config.yaml
hidden_size: 256
n_experts: 64
moe_layers: [0, 1, 2, 3, 4, 5, 6, 7, 8, 9]
lr_router: 0.000803
learning_rate: 0.0017
beta2: 0.95
max_grad_norm: 1.0
batch_tokens: 262144
max_seq_len: 384
max_steps: 4029
Below are experts of layer 2 (counted from 0) of a mixture-of-experts language model. Rows are named router (the router's row for the expert) and show model dimensions 0-255. Each number is 200 + 40 x the weight over its row's rms, rounded and kept within 0 to 999.
After each expert's rows: a language model's description of what the expert responds to. This comes from a sample of Wikipedia text that the model never trained on.

# expert 29
router,161,144,223,183,235,184,171,192,191,252,140,297,260,262,186,270,221,191,213,161,206,170,179,240,296,203,136,247,215,225,235,136,247,174,248,142,173,171,173,220,212,230,146,261,128,174,201,239,141,257,199,160,156,189,202,241,157,192,150,196,157,293,267,259,203,183,260,221,155,176,303,161,188,248,220,197,203,179,234,218,162,182,132,210,239,241,187,222,173,189,180,169,173,262,275,182,196,183,204,180,234,209,144,176,128,221,207,242,149,254,216,208,208,237,182,174,192,195,233,162,143,211,213,180,241,229,203,136,221,210,257,205,175,185,229,142,232,208,152,117,159,164,239,156,133,198,188,214,244,196,200,235,230,200,254,151,148,143,163,153,174,174,161,163,186,170,177,218,225,224,214,179,187,166,197,182,198,255,244,254,226,172,195,140,157,175,196,210,171,209,159,197,256,200,175,210,135,158,143,148,249,190,208,148,231,116,216,169,175,246,153,92,147,190,219,146,210,221,213,176,325,259,226,146,108,234,196,216,232,192,200,185,164,215,244,191,178,222,192,208,232,263,263,155,282,123,198,240,262,229,165,205,159,196,170,209
Description: Single capital letters or short initial clusters starting surnames and proper names, such as Sm, K, Sh, Mc, often in lists of people.

# expert 54
router,216,221,239,139,219,182,290,171,149,115,147,206,226,153,231,238,172,225,197,262,194,205,161,247,103,233,164,163,205,180,268,192,160,132,192,219,158,140,165,191,174,210,226,137,144,204,244,89,218,215,205,220,113,197,212,163,182,170,222,197,230,234,128,204,152,194,235,144,97,172,188,126,188,224,253,246,268,184,214,197,161,207,230,170,180,204,164,232,205,157,212,263,171,201,192,271,208,180,216,216,164,245,236,132,194,171,183,211,236,215,199,250,115,186,278,201,234,100,150,161,90,170,213,265,191,111,178,158,190,134,204,212,202,130,203,199,224,198,250,236,163,200,208,118,186,216,200,184,181,241,210,243,264,249,205,190,181,240,224,215,162,126,175,203,121,242,224,180,257,183,176,169,229,134,163,171,245,212,178,209,219,183,235,160,106,135,172,147,207,144,229,187,201,214,162,235,158,160,170,191,228,255,235,181,194,232,217,183,157,228,245,197,198,192,194,145,217,271,200,210,198,207,195,220,240,177,246,88,194,168,229,103,203,184,196,198,203,170,220,219,169,186,171,256,259,223,218,247,209,226,139,219,219,189,232,218
Description: First capitalized pieces of proper names and places, such as Ph, St, G-reat, Hong, J-ayasuriya, often in tables, plus the article a.

# expert 43
router,212,219,254,132,272,200,264,153,173,188,198,222,220,159,208,195,250,216,149,236,236,256,164,239,244,149,206,210,224,221,187,212,206,120,159,250,187,186,143,225,259,231,238,137,266,167,188,134,140,179,141,204,108,160,261,194,256,219,179,217,181,192,153,193,152,211,223,168,182,160,189,201,234,165,239,204,239,148,151,220,231,174,195,112,192,224,232,221,220,246,216,209,129,149,169,178,228,177,205,101,201,243,215,224,175,201,136,194,239,141,163,189,252,183,191,276,156,154,208,110,208,218,248,243,181,158,200,246,175,180,208,204,204,241,277,248,182,137,227,236,218,134,290,150,146,175,221,166,155,168,144,203,184,154,160,172,175,168,135,154,237,268,218,122,223,169,264,167,159,214,209,190,224,198,157,213,258,184,179,210,99,251,185,159,215,219,143,163,174,261,204,257,255,189,196,201,159,178,209,160,156,185,269,276,142,229,218,300,268,253,170,237,185,276,243,190,185,185,231,209,197,174,277,205,165,214,222,156,266,221,221,211,156,219,228,183,203,164,207,228,212,271,171,244,195,226,189,162,155,223,169,147,183,198,228,138
Description: Word pieces like -est in Fanfest or Comicfest, capital letters, and election-table words such as hold, vote, medal.

# expert 6
router,159,164,197,156,276,224,159,151,177,176,241,152,193,236,118,196,184,261,195,178,208,118,204,167,223,207,166,166,170,143,200,227,226,219,208,175,254,186,184,186,170,239,190,207,184,141,184,223,191,248,196,171,195,169,155,196,213,188,247,138,182,264,234,236,252,217,234,196,198,262,177,160,226,190,149,168,184,274,287,217,196,266,169,220,179,241,163,131,233,205,253,182,95,201,188,244,135,226,174,243,231,178,147,175,207,126,206,175,233,244,207,159,202,203,176,194,175,222,233,240,228,159,205,219,176,163,229,235,199,216,258,246,181,230,199,131,131,172,138,197,237,225,234,245,210,188,203,272,224,323,195,170,259,191,255,221,123,259,236,241,278,209,200,267,241,196,136,235,222,188,197,283,219,164,156,142,226,227,202,200,136,171,207,218,270,153,203,169,167,189,176,169,191,139,251,279,184,209,221,163,201,271,183,205,198,160,227,182,214,207,237,221,182,120,274,160,230,267,219,256,192,198,157,194,175,166,143,316,236,181,164,260,250,195,247,160,238,201,158,197,161,188,193,199,126,257,115,227,219,218,137,178,267,195,131,228
Description: Word-internal pieces and direction or taxonomy words in species, genus and scientific descriptions, such as southeast-ern, family, phyl-ogen, von.

# expert 61
router,260,256,178,194,235,196,205,266,220,158,141,196,215,284,61,217,205,187,206,311,217,142,202,161,147,183,231,164,164,172,201,235,201,184,231,175,244,180,229,181,157,199,220,157,139,231,189,284,237,203,179,253,213,244,226,183,181,219,191,194,176,136,174,227,234,213,174,145,189,289,169,113,164,189,155,175,270,295,228,201,221,249,130,186,199,192,264,192,200,205,186,180,198,157,135,190,200,199,158,170,242,159,173,194,260,130,227,212,111,173,223,193,194,141,158,207,190,160,125,213,196,167,174,174,217,248,167,249,175,207,204,211,223,220,176,193,179,213,145,141,206,240,183,190,194,241,138,195,221,185,232,156,259,171,159,213,178,271,175,296,291,221,211,195,190,198,164,179,187,202,148,252,238,216,196,156,189,196,235,227,182,245,224,251,233,253,225,180,239,199,227,170,227,242,221,225,247,137,193,211,280,237,283,234,193,151,235,142,173,249,225,168,243,170,242,177,161,153,168,172,199,231,120,241,163,184,174,126,205,182,268,207,273,178,252,233,291,204,261,199,258,209,169,254,232,215,246,192,233,185,237,156,127,179,239,260
Description: Line breaks, dashes and labels in infobox-style lists, such as Family, Phylum, °W, Register, Discipline, taxonomic -idae or -aceae.

# expert 19
router,220,218,151,219,216,137,213,119,176,132,181,184,240,236,115,193,168,202,174,286,163,263,263,211,179,167,218,166,215,116,149,163,186,162,216,209,133,230,186,231,284,250,248,225,266,217,151,190,274,216,239,134,279,201,243,171,254,151,183,158,174,264,194,177,243,193,221,226,137,194,300,121,226,212,286,173,146,205,197,196,179,159,222,190,191,201,168,271,213,228,232,225,262,139,247,209,225,187,246,283,208,191,230,191,253,149,173,206,237,207,196,211,170,237,217,182,174,234,208,237,170,238,187,221,217,142,118,195,248,201,193,197,137,200,139,173,174,232,230,173,197,208,176,154,167,146,232,224,233,195,184,236,201,204,160,148,168,237,199,248,186,198,137,191,197,244,140,219,199,188,237,206,259,174,219,162,173,151,243,168,239,232,215,207,108,167,263,174,156,220,230,202,224,210,137,196,258,208,270,193,233,163,193,166,304,197,205,203,191,233,255,186,230,197,210,259,244,182,142,262,240,227,188,214,153,283,250,174,256,182,242,233,236,149,234,166,201,165,163,243,182,224,172,198,248,94,149,306,211,211,190,192,212,164,204,141
Description: Early syllables inside proper names and rare words, often military contexts, such as Con-stant-ine, Rec-onnaissance, Ale-pp-o, Met-eosat.

# expert 16
router,210,216,152,147,206,222,163,170,192,240,232,156,263,272,164,143,202,214,186,217,118,110,167,212,292,237,221,203,160,169,175,172,160,187,142,249,113,207,182,194,205,221,187,226,225,199,214,218,298,190,200,124,246,203,246,177,190,278,279,224,189,259,127,267,213,215,216,209,165,162,168,182,228,180,162,244,263,210,206,221,105,294,153,145,175,230,200,183,224,186,147,206,234,248,224,176,262,184,199,229,190,238,249,182,150,198,266,232,218,180,188,165,212,268,241,154,226,180,207,127,201,229,259,262,172,215,255,166,202,115,281,188,199,210,249,259,286,222,215,249,211,173,247,157,215,142,242,236,153,228,226,210,168,172,180,218,195,151,211,192,220,145,202,221,220,218,166,219,244,168,246,150,207,186,184,143,204,184,159,262,245,184,177,218,150,263,242,172,212,112,192,238,179,231,195,164,261,170,188,251,235,210,287,215,188,220,206,187,200,198,283,203,222,250,227,180,241,174,123,200,166,190,233,198,246,197,238,217,253,127,200,141,239,154,184,214,89,154,172,129,231,191,168,214,268,172,257,201,211,203,205,157,198,186,228,157
Description: Middle and end pieces of words split after a capital or short prefix, such as C-ity, Gibral-tar, fair-ly, Ext-re-madura.

# expert 17
router,263,180,202,125,188,206,215,236,214,224,195,208,105,178,146,205,184,113,183,168,177,178,183,161,201,238,205,183,197,229,228,206,214,148,186,150,250,204,278,148,204,127,222,273,228,194,244,216,247,239,197,226,207,166,266,127,233,169,189,204,231,159,170,250,262,198,199,178,196,194,173,166,188,249,176,185,220,262,242,199,250,142,248,190,226,121,216,191,122,226,156,274,238,206,168,159,237,174,232,169,267,136,192,187,200,223,260,186,209,184,225,238,182,184,134,201,202,186,219,204,224,137,169,168,187,235,192,203,192,173,252,208,212,249,204,120,165,186,192,169,227,184,200,203,223,169,122,158,239,245,215,135,297,151,198,266,209,164,278,237,313,200,265,220,117,220,216,153,199,181,204,178,231,232,210,137,206,195,133,244,193,206,231,231,196,165,250,192,162,223,222,168,243,228,256,138,168,212,218,188,231,253,235,201,126,126,171,242,164,221,187,197,229,189,295,131,149,190,164,157,286,153,212,248,195,189,134,179,201,178,226,152,227,161,201,240,221,246,276,171,306,194,247,221,276,221,254,178,216,136,193,182,194,175,213,295
Description: Words and years in infobox-style dash lists and taxonomy boxes, such as the field label Music in Music by, Domain entries, birth years.

# expert 22
router,146,263,215,129,180,186,194,154,260,143,79,123,172,197,138,277,295,182,204,212,175,242,202,168,222,222,150,164,205,263,230,227,191,251,241,259,210,208,127,154,221,160,190,124,152,244,245,159,109,227,184,207,181,220,201,238,169,177,265,241,225,154,215,212,119,270,221,188,219,196,136,220,189,209,180,256,166,229,167,190,176,178,202,192,131,206,206,257,202,251,238,166,127,260,171,207,252,141,254,238,190,150,237,205,180,250,166,172,253,165,236,158,184,216,215,219,169,176,141,180,179,139,242,207,266,135,233,187,141,183,243,109,263,199,246,199,216,166,167,253,183,196,196,184,175,185,204,173,141,153,143,163,191,186,189,188,145,173,166,175,152,179,233,182,183,248,245,198,160,210,180,186,165,245,175,226,178,212,186,245,145,137,161,258,229,156,227,199,250,140,214,265,197,163,210,208,213,138,258,225,164,256,212,172,244,269,171,110,230,203,191,276,179,255,239,187,160,224,201,246,134,149,222,278,165,223,226,203,192,158,138,205,256,120,164,201,181,155,197,209,267,187,248,191,228,197,168,186,160,218,212,224,205,213,235,221
Description: The, its, their and his before a noun phrase, often opening a paragraph, plus the pipe starting a table row.

# expert 59
router,234,178,137,249,177,201,194,139,210,169,176,175,235,195,157,214,189,145,210,149,215,263,140,82,161,245,168,244,197,210,162,240,199,204,115,204,191,166,250,181,186,211,204,253,242,160,105,251,230,260,223,117,239,199,199,158,197,202,215,195,182,224,245,245,173,225,128,206,210,178,247,195,207,239,239,202,248,199,194,183,186,169,152,275,194,197,129,177,267,227,143,220,156,120,272,219,146,158,179,175,188,189,223,161,240,232,161,168,155,207,232,223,208,239,235,214,149,239,228,250,166,180,196,293,186,234,178,192,241,239,123,168,187,276,173,155,179,269,194,159,203,192,157,219,229,173,133,199,207,191,190,174,219,187,216,180,251,183,236,230,233,223,181,172,264,188,215,219,192,194,250,203,232,205,247,219,190,203,199,137,121,217,218,187,113,230,180,298,253,206,154,175,189,119,274,291,197,185,223,167,180,132,174,178,307,212,193,196,229,183,235,157,222,194,251,208,218,268,233,220,163,139,189,168,161,225,287,199,138,216,165,251,150,211,194,187,135,218,228,252,203,156,222,136,138,147,239,198,135,217,205,210,254,260,156,123
Description: Connecting words like as after such or well, commas, and plural nouns starting lists, such as members, areas, decades.

# expert 33
router,172,173,256,192,196,189,228,284,221,208,233,175,160,194,211,177,275,255,202,224,191,170,148,271,208,246,161,148,234,260,167,216,228,239,180,222,129,228,166,231,191,199,162,243,243,237,295,179,189,227,200,185,276,160,196,237,305,224,179,236,199,239,158,118,199,263,191,227,305,199,159,196,273,257,210,235,148,218,199,259,183,218,297,132,179,231,152,201,260,257,213,203,203,209,154,210,205,249,155,175,149,209,184,236,181,190,115,229,218,247,227,176,253,202,189,152,214,283,122,160,186,182,224,231,244,247,224,148,259,272,244,167,234,154,235,251,247,179,225,190,183,180,201,165,244,193,241,240,210,157,200,154,194,215,172,218,172,129,224,108,176,199,271,185,228,258,270,212,174,224,185,233,178,177,169,210,218,164,238,159,140,137,144,254,203,213,160,143,220,186,160,230,202,173,167,172,228,207,206,239,189,169,191,167,216,215,240,157,197,130,177,232,160,171,222,192,184,210,186,252,170,119,176,240,146,162,166,209,243,223,89,224,198,238,220,198,124,247,165,164,183,177,196,136,229,234,123,168,244,266,242,145,187,184,235,193
Description: Quantifier determiners like other, every, such, both, these, especially in census race and age lines, plus decimal digits in climate tables.

# expert 55
router,197,159,260,242,135,198,240,152,217,202,222,152,250,214,177,166,213,237,224,190,206,254,220,202,127,173,190,191,256,272,161,184,211,198,214,195,154,251,155,268,235,225,208,161,251,277,198,141,194,227,213,251,202,215,227,173,234,240,153,214,198,199,195,218,156,213,135,188,162,150,289,104,220,258,169,244,246,165,178,126,193,246,226,230,222,160,165,196,167,213,221,205,194,166,339,185,205,170,212,195,239,201,241,220,177,165,212,167,172,183,195,184,217,215,224,254,204,159,165,252,180,227,153,185,175,195,152,177,213,242,232,208,175,233,159,202,221,246,165,192,162,172,226,211,224,223,236,197,259,195,175,224,204,226,147,221,161,133,190,167,125,189,216,148,176,259,179,140,205,219,141,217,274,201,263,219,159,265,219,255,194,184,175,177,155,210,194,205,209,140,205,142,281,161,104,177,247,203,230,148,122,135,166,279,212,233,216,220,237,183,236,257,190,174,203,339,218,157,200,187,234,155,182,146,193,116,266,118,219,128,157,196,144,195,158,200,171,183,200,214,184,252,195,164,136,195,172,213,208,170,195,263,172,207,149,66
Description: Adjectives and quantity words after articles or verbs in narrative prose, such as new, early, various, known, first, later.

# expert 45
router,250,185,206,205,178,167,230,225,192,191,170,250,187,128,221,209,224,192,181,217,237,182,193,247,260,172,180,172,191,264,257,119,237,245,194,173,255,191,174,178,218,260,197,126,189,197,177,186,129,208,232,117,142,212,154,200,136,269,180,158,187,203,216,151,240,213,146,248,195,189,209,150,191,165,190,229,204,140,156,142,190,169,128,143,188,236,118,232,209,187,173,216,231,195,203,224,218,170,264,238,139,255,278,194,204,219,197,127,246,130,182,173,135,191,286,268,167,138,198,147,197,195,226,112,240,181,180,252,204,180,174,185,140,254,292,214,186,213,189,274,207,208,206,153,111,206,243,191,210,240,207,213,128,248,235,231,209,162,246,198,132,204,229,158,207,136,150,228,200,197,134,140,260,163,156,226,198,281,178,201,271,200,184,96,290,232,214,185,120,194,178,282,224,251,239,169,213,144,235,197,193,140,194,185,153,190,204,183,178,165,152,233,155,157,171,239,161,182,271,188,193,242,225,191,188,277,198,206,191,175,174,173,183,179,172,308,226,149,146,215,174,158,209,151,195,176,241,246,172,173,214,232,176,224,205,194
Description: Given names and surname pieces like David, Henry, Wilson, H(enson), and the colon after Born in infoboxes.

# expert 2
router,165,219,184,224,112,181,280,264,228,207,230,186,160,190,205,236,146,267,152,224,238,223,216,198,193,162,233,147,125,222,187,149,255,167,236,280,191,178,138,232,221,159,179,152,260,207,163,137,194,230,215,214,195,203,212,153,261,177,194,188,234,224,235,101,121,230,162,117,169,157,199,121,191,149,201,148,187,148,152,220,160,125,99,183,177,102,168,174,220,224,210,207,160,188,167,171,219,210,275,189,176,200,269,150,163,147,171,240,264,214,193,169,142,136,235,216,133,173,201,298,160,242,218,173,169,171,187,278,188,175,180,167,186,203,181,201,223,245,154,203,204,135,187,234,231,178,232,196,161,177,209,213,178,211,171,196,222,221,226,247,177,250,217,170,173,213,109,177,260,211,181,244,205,188,201,218,146,164,252,181,236,251,161,220,137,159,274,211,188,256,180,195,232,278,197,177,218,271,238,262,253,175,190,233,228,219,181,241,207,234,188,178,288,210,284,204,172,156,195,141,225,160,210,215,173,172,187,202,309,136,225,208,136,224,227,205,170,188,193,173,250,225,127,119,185,202,243,174,212,231,150,190,160,221,219,208
Description: Political, legal and military nouns and adjectives such as executive, international, military, plus possessives his, her, 's, and percent signs.

# expert 0
router,162,242,133,231,234,160,278,232,181,187,229,274,198,221,158,216,189,132,154,256,200,240,158,217,193,211,223,143,139,269,179,139,121,164,167,188,194,168,216,209,199,249,151,167,249,151,248,185,221,190,189,200,196,130,226,134,216,104,211,175,171,135,179,228,158,254,219,200,210,190,293,241,194,163,132,190,175,225,216,187,256,171,259,169,211,178,192,206,266,222,145,199,206,187,292,229,262,203,239,259,240,162,207,185,183,230,107,255,206,221,209,187,173,261,179,232,189,193,135,159,223,201,262,163,198,207,175,229,176,152,289,202,239,228,186,199,172,218,203,172,191,204,177,163,213,206,170,161,191,236,237,250,198,211,190,240,242,147,249,281,164,247,235,163,183,183,232,189,195,150,218,256,228,238,156,217,170,183,231,143,247,237,230,189,157,210,224,172,231,215,183,261,225,242,174,106,227,233,173,192,240,144,261,268,172,151,258,265,166,172,265,186,234,188,234,133,169,89,174,206,200,160,147,191,173,233,165,210,207,157,319,167,247,254,271,126,189,223,263,171,247,190,204,220,243,205,200,155,255,169,231,206,205,233,187,267
Description: Field labels and role words in biographical infoboxes and lists, such as Born, Died, Spouse, politician, plus linking words like as, by, from.

# expert 30
router,236,171,245,171,155,197,168,255,205,220,223,209,165,168,133,229,228,215,139,263,220,178,277,128,166,232,280,161,253,216,162,145,195,132,160,183,196,227,248,165,188,187,211,131,193,207,164,214,238,191,243,262,186,133,149,188,182,197,197,233,277,148,175,206,179,168,201,137,214,263,174,208,185,186,220,166,149,137,173,195,105,207,117,112,192,147,215,150,186,164,205,216,213,132,199,159,146,213,131,149,226,235,177,168,251,193,248,247,233,116,182,227,206,138,195,216,239,205,180,170,242,216,212,203,193,138,208,203,228,219,182,231,152,216,232,205,232,166,198,288,261,233,248,149,119,225,158,188,135,257,177,148,147,202,193,211,225,207,301,224,145,162,239,174,221,217,206,160,268,254,232,220,223,179,193,244,223,188,159,209,281,247,154,265,257,239,227,241,215,236,198,162,186,241,242,181,172,127,133,218,204,219,197,267,191,233,132,161,106,214,172,219,213,144,176,255,200,149,199,144,138,222,238,200,223,203,99,221,178,201,215,156,232,160,266,240,241,219,226,211,217,235,161,227,186,198,195,178,244,187,213,115,211,182,234,257
Description: Sentence-ending periods, abbreviation periods after initials, decimal points, and verbs like is, has, are, be that follow a subject.